python train.py --d_expert=96 --d_shared_expert=0 --lr_router=0.0023 --num_key_value_heads=1 --norm="rmsnorm" --norm_eps=1e-06 --positions="rope" --rope_theta=43200.0 --qk_norm=false --optimizer="soap_variant" --beta2=0.95 --max_grad_norm=1.0 --decay_fraction=0.602 --train_tokens=352000000 --max_steps=5372
Below are experts of layer 4 (counted from 0) of a mixture-of-experts language model. Rows are named router (the router's row for the expert), gate (a neuron's input weights, with its number), up (a neuron's input weights, with its number) and show model dimensions 0-95. Each number is 500 + 40 x the weight over its row's rms, rounded and kept within 0 to 999. Numbers have three digits each.
Before each expert's rows: a language model's description of what the expert responds to. This comes from a sample of Wikipedia text that the model never trained on.

# expert 57
Number words and quantifiers before nouns, e.g. two, five, several, some, all, few, often after "of" or "and".
router:526539606430484536495470499528487468465497427513405494487554506432551571548476460558457511468544537549478508541492466508533547479426471511535533544491430514552431469431528437533476474479495493468489548472443493498485508499450539451556475470446515519467455487535500484449504443531528458449
gate0:511551585530430477468492477622551497469523492521400508445479555454492571537540491526467455505535530505573495516529510480450438479510494490486547506453491582521485500431472492528535545500456446514513490510491512448483502427515491483471469492460542476503515512430444476556564416532488453471
up0:488544563560427512442531476567467457465502488463582546431510480572513460492504447498496520557560553487525480535437525489453478483555536428527531478451584570481484452468471584514522549429515484511498526503455520450536510511495456531489518502541493491502508522486506605472504517570470465527
gate1:514566522460534594507392469476451543558561490442480466459451463509520475550480468523432536503506636521517460515525507440534559495538549482489529534502423552536543533495514471489489533502517515510510476463469522490486477530475466508527489565481509527511504541494505612528524479489543529576
up1:475424481511466404486600547541545450501413492550493502519548555474474564428540536479540500454458426465427484502474528537488421496510431527488505498514539430468423504534504513460509501496466534506477538550485481504521517487571506489489524452530558463445530457512478441522514494509487488429
gate2:482495555556536529462436532489501505521486522539518486467573456451517504525476430448453499429521518509499443494548475554471525496437454512495590554503457506467453526523484476540544526432509542471476460427486507464411462470457449615476480510497534501465456478505419449454522507461536443506
up2:530505488532573494547421462496504519493491484509567532474551482474491478493506447432488516485507468501568460494463453585520477447468456491436573569487466522522494524481444467512524528445474485463510375476489548469479509495499501557463470551468432489388528514483496513439544519480578481452
gate3:506541536436468529490549476423531507522495503529455476499525449509488486461521420544481487484474458556478564475396510546539500467439570404423544499448481464506544549499529501508474500469567477532533503551468537445495458471453525412483492545472473424484565469462506514526440480457476506481
up3:525491461529443525517488516557466474444426575487478541451475560454519547528544514474519470514493470475550564612557528581489455441479505493483466427542503570538521440494507574548522502488469480440482501457493509537483515469564488574479513471497548493561468476442520489518485444452442485478
gate4:513511498504519582563535442475506546545480423558431440415518433477473437467532531551545468504487464529555552498451442528496504512431483466546485506562522477544437463522481596532488512543486452561434480486529520452511485446519483493566485421473452504497475468507504559489488527478496531486
up4:603605497549479469540477472460515466484504549546455526398541517552506546487519512506542456486439469468549437493487512541501533502477504482497465514471516495490447458519473536471428510492441589515529506516450451469482528470530468568567510526550484492472442461456525514461398522467444531505

# expert 17
Numbers, pipes and spaces after field labels in infoboxes and stats tables, such as Total: 2.53 km, Pld, Pts, Apps.
router:541426578514506533444505475448447520459522463528442434456500488522496554506471521520468494492501514527438407547532537495500532542472512548455554524539467522515441478510521480504462494552525498430457585524462486529449492421457536513484489501530492494512432485507342453491462489491493466473
gate0:459474494489523556468548493530536465495456539560523500438429495505491522443456568482497476426482518531480430487528456535457514472475496503491451468532503529498466503564472399522517535557490498481533427589483467478522544462460595527504409583462505489499471537554488516456500528528549421500
up0:491523537399472538560535487521488517520423537517478536493472552541533537616507493529441561562439470544492474493456472501434486508521458469519522529489536472425477475475450485509507477472529496434465460500519477547474571492542493505462475498462447478527512479445581413569540431516511522472
gate1:490493533467493517466405471474459550539523532520486544460468454540556490505446553439534565511573488494483395535483540518465561582496531538511535497533514490481468560519534476523461457520505562476475484507556515479534507477436587481479449511559498473517477454475492475530448601493513416472
up1:506471492484545460481469522481481540611521490471478509427475556527572471461464509445490436545425527513512431488509493520515515542526463495479469429442479544517488570512630496513484477582505521533530497506504530520519459437524574552539424519498505511456470454557498473512532511460536465446
gate2:485439462495611580495500502542561507527537525531482544507472505507509554494520470432470495516419500540516514557460487503467516525519572498415495505554577490459533502460461487534488480443456491423562556558459532525470509460461436436530483553521564463539502534506471529423469480490492481452
up2:471489480522580471489534490478532431495509491474489521473522485479472518536533496414514500517447480482438461559561419502480536515456495506391487551526541503488556477538472520536471500500539502420512517499475538471432525478429494449537470596469605529558504492517411443473482472474560499505
gate3:511464570520482463463530504481451543504537486446464512540422514491502548443501510503463481514549461535481470533497533579520517531469601492520502491526546480526530542456473504436569475546540533492439535487480441523469510440447481440493472459440447487526583571580488495539490551533596510469
up3:465461549490481509578532471472457499541471481524426588475490531429483504480439474499493565475470407484433530494552426538484494513509436509465529494386521514513464488480500474431479531433499473516451569465464532516422530479508491499542462495426565554498511452492492525491478447500505502446
gate4:404425521484544502490467491525458453469522472498414472515488481514505500515457503484554485532548470516506530516444617566540547536532494539538510542504498489510519522453456549508536540498486572454451522432478565529524559386562513560500467507521493453559463469563539530526499456518508515522
up4:414456460460511445535522477528484485496507457477511445539488457522506478549476476497543460500486522534607502499502545522571538485496467539480516536487441528504557548485449522474524569522507559457454517461512516489551611440563495548540510529550486410538460538546484547572495468454551468534

# expert 30
The == or === that opens a section heading after a blank line, plus dashes and pipes starting infobox list lines.
router:514476518531489557458473569509490475524452462499487424510576551552512575502485501488459535462460513508439468516531538483542557579422537509566567523541506498463543543418500435486585530494496500507528524494507549526507483492490579500531445431521472504471501449465459489485402526480480429484
gate0:478448484475454411475488550430502516508459408513534483445470545557513469499484450446455444498503495509528441486524487441553520454452506508508456548547501513461514466486452541426522541516495515491492501407468493399480540469561496471545495478515491585533509429436500463544490488521475569547
up0:485447477488465477467449489454461489541475430496545482434446528507498492439534498451433450544570493538502542438477450506545407500411476468526451571556526548497521490527480490463484497535495515479542561493545464481454590503562549539515471538565478526512544497456479462553501438489452539495
gate1:478537491541527462505456556475476456523492476460452497458523475613511493515464509517465540544461474452558495518574471503483469481539472504500540494493531504460501499416488475448585435518506529495552512467481515492540513409467548480568488551505546504394560489497478498453441589570445522524
up1:478473510483495527521472536475508528503520492541477441557552483457412499479535398480561509446518488552528470566471481489510487517488431502595536480508501461527414499484419524427497438458521540482505498515487485475478495572515470543518538509506459488520632524565466480442473534523483569510
gate2:473528485518523530541506467503554509499499497474479466428546496557434449534463483542508526491531552450501472463486519417539551512496460455542500529469477559533600567445539529432554517576590483487490520468501475484554530525483510516519478474445477515495469515528527421504578443606475494459
up2:560498507461516533456494498453518485490468504506472535506485506469475576496499538460497437446444451495513506480583557486518545492502594508597441494476523483548476480562546455482571524530549504557525579433482511451454490457494504475433446493534520503463456532426414562478476518548458516473
gate3:514429482498463565519446496503428520485490502521546554501428443544438516548519462525415434423527478453481455514479389480541531507487543535465484493513398457523507543493515513465517464573512540450496449531503502511494503499519531583534468502389542494512489517468517509506499485473569496476
up3:522466482485473526468450447547513455429581523445433553476397474542499532519478441515447455498488535436490471475469452522498453501473457527556500487532494393456537509484463533451543468500484508407500492549482566538515526484572526472462495495466514529576461480453442494479479502451479501559
gate4:463489451511463474489539504548446494561525463456553468561484529525486527473500519452520439519509520536496563498528449506488440516547495505440565512449464514486514451555448511455441429581449499511432466459477496518481522435538507469542460546495548508478520497392579448506544455431549512547
up4:476499456503493435452501510523464562455577518500543573516492464614457550397477569504514539510556442568462482514558498538471499486523479520524526531478474433488402573483469490513502460521492498498529508487510491606495470494509508462460435451470507478497491499418493461504476455449490503537

# expert 5
First digit of numbers in sports results, scores, times and table cells, such as 5–2, 4:04, 60 points.
router:538517565509543566437613512452481508383493412491456440502489502482518571547481439493509493480511536572505467534538492518534566522394492524486537533536474523485512492452490510498502584546489485481475546538470527562528453458446510506547465511534501509512526451516423479483473493472530507516
gate0:540453444535509529555506487523521490419579466560508516484433483490458440506538493560511510467526487503501573451576529521460523468466499475443556509515480488459605562516534481498494510429501524499496550534530496467483465481559523514494449598457612521537461531497458509541498463487431516525
up0:416541525471495506484571424517444484486544483558553420444442405537493508518462455532468445570491480499423470513461428497539457504486489577524510492537526478414488485425493494513543388468464521514508579488509535522465501456509514549459476472490511498500512500505465499528520484459530492458
gate1:613539559496460480511550518491452486432504506538577514539524479492502528426470520516514419549464534551493539476492517567543527550470531493483531494560472443526467446474498506546510546555475439528503561524611483532481532531562509442510564505522518462486466522465463452561486522552553510492
up1:459482431480535523493406470446458540533547446465456534538519483482521422519501556526500511454521534497554453559494585424509454503513512551471532512469533607500497554508490452474455451475506484545499504485515444461502483536475508535491474475463433442524552584536482516461501486446409499530
gate2:594564511548486497486548524449457513414493466473534520482495477435569469476510491473509450537500525557551461501506483494533512447489501444520504459525456447515404433495552525527578475492489547469469523532583470522506521534380499459528452517470533484521441471542487551480539561523540499528
up2:429464479477503507500459483558574481609529575533481513500487522536441546521460539548514527473510504460511541528497493525446536565528499584490468516467545543472577545522484482457423517524501476534495508480427562472502530476579487547498541476526471498454548579472469459517457456440429515478
gate3:412518574516512523527465472458473488458456392528459525475465437442545532492589491508462518465457478511528525488473502491466527487475459464533512402489538514544496441426535543435538527513493449468456519520547514488484444574479448516473441445535477555491516436441490471499491465455518484549
up3:612463439454437424485481535511511442541525565505539447498504596564466492492450486442563494502477467510446498469528499441506530535496546479453514537551412489519505569461557496536510515525505590546512514487545470536463548481511536455519480537495492418529498480554536468526484505519542529487
gate4:477472522533423502505499517562539560488449467555456487542410473564493477433476471454531509550497508532469490509516512513513436478539478474553493474516440496498556421452456508488549543498486469494501429506459533473483488518516543547498510532500453555575471472490582554435488387496553572524
up4:499499490462513502560549489440500517540553499518564519472536458420432493505492480525492476427470560525496488500549442533523580528511485569425474545502503553461459471504532535442454466489450504478521564489609422444422507481494471477539453473441497500470502500498450492560548534554454531514

# expert 55
List dashes, bullets and field colons in infobox-style key–value lists, such as • Total:, Time zone:, Genre, Coordinates, Spouse.
router:551463528481476575465486498514494488483452488489496463540545515527545617496457492505551531434508523498503439499528550482569555588454528504478520504566456512476494488475557474495533563479508513397457549479513550554441532490482532529484471460530474562483454416454437485448455544505450474497
gate0:478409504424477500503476499558496534544536551568526513482592556538492526568531488516540542589524539521548533462464496559507533572476511475468570451433447512534518478536532495463495487457515533433481488471473514531507540496502542503474516535479449543523392449475483534493467482489540415472
up0:549596481582474465524526510497521493431407419471474458546436493422473475436471479475478439453472476497475499538496504473516550437504491470478419558492528448489442458476443507467515497524514470562509480480535509454477501484527482429572459486464568497550544510503528483451519468509453562517
gate1:495450480489484495473490442497462483562445503471459568449509579467502527536489406502532489526470517431490485491510558466557576533499558565517492544513486549573469568451461477471424521453425475484464495478480497530459490505539521508455465565486556564502473482438446477468569429515473513475
up1:543517552486521466557534551473470498476497468436509427529528535463477513453451492534479538499557436472495508482448517517547496572491532469450481420537604459518512482543490479523432476464544478525475476449478502485534600521474522549534530453462486522527534548492419506395528489488469549434
gate2:453440596483560538553541470495509486470431456439419444532502554485511483495483462443533499492440501511471469436485540511470472480498547495504495500421517459498483514422595528440465506546478452538516499466533518534529510484578496453506584495543467510442475510535551435555550517507478482458
up2:502541478538521458430515546504508530560507522566546556511507484578558535462505457509480538543540525477458525516500461531470459537482456516504441504515502501487473475539438530563502525453516602492451524480473490522481433538475522509572450578489459430496565456489495574434472423492516556570
gate3:468472508481487515550458488519444493445430464420520507575500523489561622449450498475499490453470438493489490479529516441501508498497441513515487489485549473491498453440583526489451510540469431481498511553486591475522467419496568529499446551489543483486454454456421544522480516483458476469
up3:538526517527488501486538519506517501584576518570492481428489482486439379531552484504497491547540547551541499546488488522481470479537595517514518527495438505468489536534423468538561503441537534502509473441517422523451522594492447485517560469513435514501505540536541498501522506540561551522
gate4:499573509510528609425442465534444503482566462528541491541511494478509489489475499434474546467606453507536402478513519503527428469536500554478549484551435472525525495450554467463520502555486452418443537490526510509512510473525519484443475501502488511517477448461513545474529460504461416470
up4:490488467450496481520482521476536530545499559493457493473503505502533547521513518557544459544441472527486565506474486434478589512481553474435455528483549552468467467506407515590532514434470531579521480533420434500480445522494484523594577510454488496497562545454478469502485559477537502466

# expert 25
Common nouns right after the or a naming the article's subject or an institution, such as film, album, book, band, station, Court.
router:543500559476511481439568451480513486459463460468454463446526537568475504491467461534498471494491533493495431510496492544482489484432541478545515529544496571539504508454480492461519503500465480432509534509392549593437471514470536464496407499558438595449483463478499508481427490503542557521
gate0:506474460497544484560524531496456464557440482489451537487494534549515533460512474524486573506519495465527526498498451519459490461422553418409486533482532543506491489410535491585508547447449498466492490444481438608426494494557460524479502505517442530457527567445510535443477542503495497477
up0:540486506542551498548462504529501502463580474481436453521482481604502474518545503492509458558460539501527521551456537458492518554509547524464378477525468542491561542448479461478514474551458528462432572491520517512551470532577555534436470444510551474490443518481477538514541530469556503537
gate1:442571555507521482445495441581559507557520520531501528469468539375484501524514502513445439539547466427541486498530585615495515485465497518505511561480520491455440509506535484544532498427511459443476566460511439535514548445478522535513558496501479522440509482485490493499512491467483463499
up1:563509489524468568504543586431500446504503524510492500482548476555554519482506516573486578546480559498518549491524424517442464522496581530523510476490447488459540507492495479543506520516499558454464487565502448511522612508491521469524453570515466440507476432436410536469525515478470521460
gate2:534454553540518486584519504533534451454522514428473518455529416525556579518553454508501506514528451491494516458577551535517489502502536456593517535483475433516469533513480463455541478577490442520468445525498510509526486513497513425540411435550444436470505473485481468478488498462576485497
up2:448520490502500539489507440459466496477455567475508554471473502497511508505517567512558502506511433487456522474533457488566533510519476534524502476438462448402572585498435541430550551580481441578522480489529522454540502435557442475504440495527510499468431494555502454461440509489511506527
gate3:474520490535549488508459413486482519461488549549425539407574475587580537503514509547486556455450500519438424503520547464479508526566441507500484529511546500484551461507445477523471513533447523475565508524459574506467520517521494483476461540459517508447543545536476511531475521474580569513
up3:504524575525560434474517504545551561506501489459561513584502490523429482494488471484564499504502483570553510526517485531477569393454560485444502556458479559511498565487496575531479464505547500483428465543477504503493575460507548569480565500527558521545497439485451503480490545516478466494
gate4:482536503512444524435513443442412498465536485518486511481503482479511425484451461459480497449484587508500460489453479551579508441457430434496498522569468467472555501418484489501536457502517479498570495468494469426548462544443466569523485449493478495548489419438461455504500557495464510498
up4:555470454473481501493470550599552478491537611556549457484532597590501535532532508491503565501501458487478538532543522507516516487511514506540500479490555480510444532564447470510471491447516535529472569484442528557488527510486494419450504513586436508486510486537514502473558459484570533471

# expert 60
Participles and prefixes after was or were, in passive phrases like was launched, were exempt, was eliminated, made up.
router:482466580502511519529522493466484495489443466544483497505538568496530580502532500541490511440565513525464492561542477493482556518465472424470533534580464496517472463497530529477482568478527505456473537479478475502531485409504520510552449441540506549457457522462363449527512474434486505593
gate0:463609457438472551481514491438402578500542512441475491497520535475536578561488503519423512473510393481510439493511459516493507491462554527498588528484469467517490453597549491514510515515506508443530511460545482510504462546454486502523473496459486512563522473515483485433497470492498468569
up0:435595436479419599483492535442474571490538483501485461467493518481552578502566483511461514471522452504527473512567445492530468539466556470486548529505495481532540476523535531527534608508517461494487561476499447473476472492509484503544419539431518486529488516487425500447544466472513466537
gate1:438532491521550464454511506551540489527482551516517462474598465538426459480458459520514459546525501509499386446495511545493457572497462444520625506483547523480476474587496494498509526476461488499504483492555447446486518496425574502491526457523500570514435558515459510519525525508518462484
up1:478476512531503428553497511551514494485516478485549452471506504520504506479485441491497455528544479553493388505518534556444498508477436472510585539442572543439482433527472568442510518424468521455468470483495482499480533440383563529500535463505513510505485579485492482533460498441486503573
gate2:534431552491523528504498492506494560485447509536439506477494561396455500558536481550475457496444490448487488413554495458470467485491524415505491495493433495528467435486545561530522517498475477469469552451520454436442518423461530438536503509481489494544486572508486502603487449500485461546
up2:584385534480497470486445499486424592476509441466454528512518551517477510544524542565455398491441481482459526525563560477486484459470454415450459465488470525479476443480520504547534494519517537452481509462509491420493493450474575504503503484455460508509509547523536504549465488492464465527
gate3:504446501464462417533556495563493376491463551512551573540478516501526548511449487497488506415446585488459524441450482462521546484445512436496518491524511511484471519535512529506541516534488523530512508448551529581600564495565528556507448542467485489499525502472512495469528512518493540550
up3:489515462470507501528508491509465472428463579503539489538527497391487543431443555533492496465455599493429508456513522482522502510527496451574456538480525572402534540480517505480558507491480469502483544504461469566474527499599520501465450541481492442449532497524581544549472494514520492501
gate4:487505491510354509509496456470518555485432530531453508488434509485494594510472522514512465437549502575502530473505494482533519463469545505506483501545501454496495513537511433464485528499469462497528506497466481506518433391471487506490418450504514477534481509425443454546584449476482496595
up4:547510489508548458559465525541506539518578498475498524503541462493594443505581515487438538560500523434532521474511485548472445425494495629524464524525547515494500512408517526530472493517504538583469494469496576524493472536516486557499464501498468510515442557532530542442460514519427503475

# expert 62
Non-initial digits within multi-digit numbers, in vote tables, scores, statistics and counts, e.g. 13-6, 2,43-1,947.
router:531519581458490523497504541513509475452431498504486519466500543543508602513540511508522514466510544538480493585478525518521563527417498517537621559561433578532470486534482547546536538578492463508450577434515496552484482442487514487566461480496524516536514505493434500484458482474490476520
gate0:489424548448541503442488454484515500568445485484481487499493462588490505417478474528456556480444474467411425556455527496466493465526483521527485466471579494495546555456518507522555444477418494464511437447457543548458495500455526551519506482542452454534558515499496519551554499514500457553
up0:501444522506578514492555431551501495541468427548538476467478474486493488519571566458471548488466500534515480497468480541425534501511456535465482506504431494498528544547605395509556512537474493538502458529455445433513436522562538511546523537550472543526426455509481539480494525537504457465
gate1:549452514481400498433489505514505485540452499520498532501533537440502547433439517466489428467600481497491522518389514513564483494521491534452577509473468485559451533438498533507523528548504513461472462546474561564419524453464510520520541474464571512475487500492462526433484550520460515483
up1:484462547494528554455504412492557563412505539451536464571488496512498476509448438529476542477499476506495538524518453481498441547455434527521542531511597568461456434509529522441526484478457519519452531481494487549484512481518517473541499482445492521453539547453527495501498388451513586521
gate2:506490627507476473506425491536546467479499477555466465470514501454469518476473458515433444545522494530508442458494508499491490555494510464550506589453459556526500547486480574494544446467520507516479535442570530425464527544473573489551469453440468488513515563523421518476476473503553450540
up2:470486567488596475540506542477527512507502524540484512472562571491451521428436448497468525460569523479542533587498448450459477535468546494509560464495438499522541517477532543488504446491537520465514498530516540483487458469507457471586540483431462447527387495513454439467454529497554503481
gate3:583567473526501530501558444491490432462465512519436549495446469482443465561525431504584467477501523462493495480463490541530540515517473498506457506540436501543463594536544502517522553501557490524577461476517487549464429481494590459499490499492488541482495458575529511509452536511449566562
up3:503563512432477463532495431492445509466437466503532467572518446498527540454515493470548459461493446510471511495480438462508462547502519508561449422516473514534490491499502452456490496491494493511523556500433493464548497477449481495491525499605525530423538477465412468536438480490588391531
gate4:498524473537418458435547540448576535523506535478452528564538501509603470497530450500473436454489500520435502501558498530550502467532498551480542485519521564535497453438504518512462512551459504569508451491459538461536556525537559398456477527417546495480481486505508468485499476509470577520
up4:405542475479468555551447455517408505482556488511491580556544487576465512452520475505507558496547490534515469541477473582448555551525512512527508574509489577560529540566492489510502537607549451569514475505532502483496491525513531507426463486539460457493472479515519506476443477511513514490

# expert 13
Line breaks ending table rows or header separators in sports, results and election tables, plus before section breaks and list items.
router:510492493446535513500463504535538472484496405494480482468490543476531506507496442499440502512522520546431352521476461511537479595478561483462531504512483509551482483454480512464523504550440510472465613569497495531481531477423520494537480415530502499531433481504459480481447509528421520522
gate0:450495512423488481581508514508461527525505586528499504501545458540530551502525552499512516547463536453568499430444473532550487495464536503487498531464454453565563462517510520517431491449427486479455517463481414558443537474515465532515455562529560527498604438499546486445476494539513514512
up0:462427466457466539512545499543481564563465510479549431486481487493499520499556537522545539521471610453512449482424452509532504479520479495492540537454450548475578473506537598488499526452474531438523458444531464518490469404482485511478514474515462520470580493496483547488514439491448436487
gate1:486500448498599439510496551546463501460532504496461433512444559513416451459481473504542440507507550458517481537526489421477547515568539481499557489503555500490583491489495482464507503465540498557536515535538552506552519575527510465542496438472459464542595494508564512515530532554531549442
up1:490541447481535477532504537453449455494517530471461469483491609539456464502478524480414484542469567428453532500534517496447551534522511538518484525501515563478569489537541533534483525506493471562518526517544571502513527472532561403497472522481509437508578503512501558542569417465528460442
gate2:519515551522499514457542483525519506453523489486515495401456517537575533424469560447510527533477459534564411490490516478476511549466470519511514538557563484419527473577444477446511503524441439575512472447502452480509495551484530501484513501493448558507528560542483529443476578486548569508
up2:497522402480516454570483500481469529584481508490522561528534506448480504577507458587507517469513520498485528478496456475546492463503521506426493512414474454561446586430508534545507501511549562433501547511472470529468505460490504511473468515553578465456546446448490452496529499504419448497
gate3:475510524519416546424446541473549542571495486411472530497507441560499484480502500513535494491495537515443487458518470502534569485515444550489534543423494482517512479458532518586575540533520565408528515447496576486417488494518494493489468504572511524498514534509419520546456508471446514494
up3:510513487459587463562570479519464491452495518590544493511485570426521515500514495498476492502515489501586502558469527501448440501485562476493444458587506511469490515560467483429445466469461449591496512569514453533579539517495533511513518458439481475525497470500589483470558484509542493521
gate4:497516489537457542540495546519437509464514511476479520499525560525448513463417532475446480546493501453553526540452487451515520489532527555487457503517498506581550512577516491481548402493512522486450480526485546504448532574551492449434442517492445626523580503494435519490453516451516499529
up4:531479507493461568511496565432490542511463526474483480474480496532464502471491523537553502483592473493503491500426515509522444521486454419490450508547431496599573511562497524504460510493502570477459473520527556432492480504506555506470459495499457621572501468495482510473514502436550597511

# expert 15
Line breaks ending a paragraph or following a section heading like ==Geography==, just before new text or another heading.
router:500487515459497520438471529526516586498524483480480501453499581516476523506492472509504521466545637527509424540553480448526527519455503515478527494477484513530499457451497537494506490519440502451544547503484598525563573503460607522570504487496490541503437534497406501495428538493465449503
gate0:556515506519529464499503566459504515513452524477505474487463586435457481418500495497504454511452463467477434437479521497465500474544428389579566513505447483515500526563563538473521481481552451526434531486507536485514551472430498518467494514488483593514479537535530554527497494562459480575
up0:497493476496447527516449514490441554432475438416475520502492510465544430429582491540491533489498448390459491528492486521582538479522494542499551497583522422509487541536539537515455468562510505478463521515466496477506547516493529549478528501466536466441529469506520599528509512520551429545
gate1:440501538491458450519408500540404506404454475488584471467535482553457506491489481534409560478530422455508497528532559551478580505492560523497499467454515502532479490498559481503518522497508535507467512486534457456513509527520502391529485453463495548509526564552516497571507539510467464476
up1:430516518453478405495438490526423504418499461504563504487541528513481477490511523488414571520477453503500440539540552553471567473481509486483483489455532522557441451472526486543496515522491494458534461525557538505534538514485548449542478433489476524524535544542501508597483523510496421407
gate2:476486457510503526478461469498466460579467444418502508546485527453507500545511500472521580418493455446490571494575495506525537500406482518516512517478522487556479494554507476562494519509476505487494470500506520558569452497487512528465486443500539515447481399456461592545431483524503470603
up2:496502529522490504483539532536507563391521541549488504434500488547466510491461490536476415595497549555492446501427508502495449524589529460516485490538453501462509502467494511430477486506506473486522578523464477440487507482555471479545502558495454504527531615529534478475521489437498560415
gate3:530486501536502515485409488527486523553525409537500436474540479537489486502497511457495517507559538488403604483515550496488503462530496537511515599466491435522478482502535459518531466543479459516592483495429543477519477471473515486459608477498471495506522411418481537509509503576510528527
up3:543510478508541495487399440567478524514521455572476478488569470511498454497523552479491503507547552501414575511536525503512486439513533546530514588478501463496484504536522468494526447542463501513588487460441543453493510461422527480461603427498490488467500437488459542505457528538450529532
gate4:500490434475414462445490462525473497428457533467479520484515469490535543472466529466544475508433485461581452459516488553450528542468489433543502452517419501427525554432580487577411466522471436508477471513476526429512501466493432522520448523500524556477451513553509484518487467512477497488
up4:513514558499471596508545494471477512517566520493441552497436484485462503479567480549464473490513475525472560440475538470542461509497484519464456521536508440504506464608471440505583513462504481515586458497499458572552446497518536502479513513400520474510515498464481583469591509491551535504

# expert 56
Common English nouns for materials, industries and activities, e.g. water, art, rock, ship, engine, business, often before plural -s.
router:508435553489571510486564467433441511476489453505455467481541527570451518519437539527513515481537554477492478558490509436473485585458526530526573572496399559532502479504536484475504541507442523429473526460480521534517539466457555510502418501526454564500495530423473565491481501507516528480
gate0:426501475490483531483481563529420477514441515514455535545549464457429498466445546538526491457508480409518489515521472525557446459447506482503516456511496566501495479493472488533534600468456524483522485499487523552465496522436494485489494451500519498452402627430459556525493450511471479540
up0:529555461502516512530555456484577527515468506431486477430504473537538479507531482494542482361499509524497474517528605492490533471557497558490504489554476491547474518483438459506449489495503489518522456494424498497500474525499453432433434511496537548562538510479372536495511491509520435469
gate1:463478434561504578480517580443512485508550484541468542498481549452467533514532526454506428474564554468471456521565509460480487562455469514485501488603535457441556459490481493508528519496490513501480470456631490467528498506509477490483485564523418507560488528465502522483484494584480469550
up1:512519551556518449490479491527421469506461536481478503470519415487526460441448439492528493459520531531496522578495537477548509462466502471520506411421474511521578533509535515538431523432519476570496554487481538472574498499433532548392544518491495485538477471506582499528553524514546529524
gate2:420548555514469538511519427464466482478483535551461487514533496503489471523471467506444510393467482422526503525537557503486498505537569446480503502502506517495414611583576492481496539439504478549504538485499507550564496497524543520543509528549462541531544479443470510531458531519460411506
up2:466504479526493467465556434433480532538487541546483499597564494472522547558565471380447561462463458482497447522491535537508553511523528522498560458482525568532447483531482470531452499533507501554520481465544570524471482483548476509490521545449467525524470538525583501479546519552537439463
gate3:547534476557483449577446504409513446582494571514526454492502536552527549453488496474494542441517439423498543504564544527505570489520502549504568518529449438455476520415472485457476497521487482429475536478523442485457516472472528462520495495465497569536524516493470522504491563498456424522
up3:488457481551476491445416527363458480502448507486486536584508553529516547473523478467436516473495494455530490487448525503498488507542495506545547503470473499467521526440434575467498535522421486445457463480487481477526493517510565473547400462525463539580507552531491505549553509464496445527
gate4:430512472493466553416475431429500486486412521464467465498458505431496519517498530521488533552528521485551489503573500589461478494514490518582614496553486499515485528546565478497554475490472491474539543439551475458536494459442430472474488480463477474540524463463494506542535516590513504467
up4:517498476486572467529494512554441508569593528497498495505489450596505520528454461488503500501421446526436559441493512447593517504530527494461521493470495406495496503433490578543506470554540501510487538518473522580529499535451543551537512499503463482471446485441508443473497527456482584505

# expert 3
Hyphens, en dashes and slashes inside compounds and score ranges, plus list-item dashes and abbreviation periods, e.g. commander-in-chief, 94–104, St.
router:523497563474557523442548440534487519513475499517497423417512534490458527518457504481457512496515548602474485556482505522547511537464532508508579506509511513467502506493551476433570506538455420502484522578439511558508528488508514500483467420588488489434511491517454421464453559504458440523
gate0:546507547489540467524539537499580394512486447501496566489516502482508506464507508510499585453474486501470514537429554515563484446473491567451472506501546465491566509434485548520526543506471411500523529508533490516502563583489468438521482533475537495518523515397417522467507480483568475441
up0:548473457519493460500453573489504497443567549519418570536507515406449612514456507546494567508439493485460533467524528563542443525507512531530579475470517492480481507426495519455479466446425455467481480514461483513581492515517516488479443515496501468487446551489494523453468489558542495537
gate1:531443508545490549516455440521501467499512474456525528464509599538498524492556513465536460569446508555465481500522575376536489478542547440524534546489569550561509535492444540458493480512457481458522415478432506497512576519459514512523502501528506540502521488463465537502445429489482528441
up1:486482490511499521524487447467495522527523506478498542482532563521571543471546467409566458523422528583466479531525535454494552425544527467530515573513554535536494588539461561492466481497526479510458420467460498462509535546502535485515475523498501542488455545465455486516466467538473530370
gate2:504546516490505607492446485518432510498506476500466488469513453510463508519510386431528477492559529452489516524558508496562508488432444521512554463459534534554544495486505393516522496560554458479461494376518439501487542547500534515477425474468519565536536556503485478512470494493493474491
up2:475475423445504508543486471505510476491479496438462462490490539523517476522477448484514541472502486485542460516513531491495501462543435528479552500398535473554505440521498507489480548505510484454585463482511453535528470511613540481534456546496526529562540463528620504472428406496503501404
gate3:569542512495488561367518533549499492473504417477454553376462463472489473567530488524504519483515507492473479476497521534502466468515535545491521519540550570531535505516450512520502444401480499480528493532524534554499569559517516498505517526508476453442565477499422530466431506490496499553
up3:553513553460460596447506510521488452480530471434491483371455455468456499579523497525492546487510559491502519454450505570503420429544485520489502495536533587504537533497441479530508475426492520505530539501515535574518541524511521520468523510510489478467572456469497530436429492487496481550
gate4:548486477524512480460516525561443423477533465456487444502464547535543491527472472501444573457470478514391531570483501482465570526494542522530496537494466482491508505509454486579473567417519443466554449474413503516468491494507462543540494538463469498523498587459505468543493531449480489413
up4:512389534492516487572457519466565508552511495498476524469505491504465469481490538477542492557521484533542491513447483498527561587573511488485528503464561448566599525437518384495492467474525489512544450484546487484506527471487470477505481486521477481498447500431434513490481588467437545558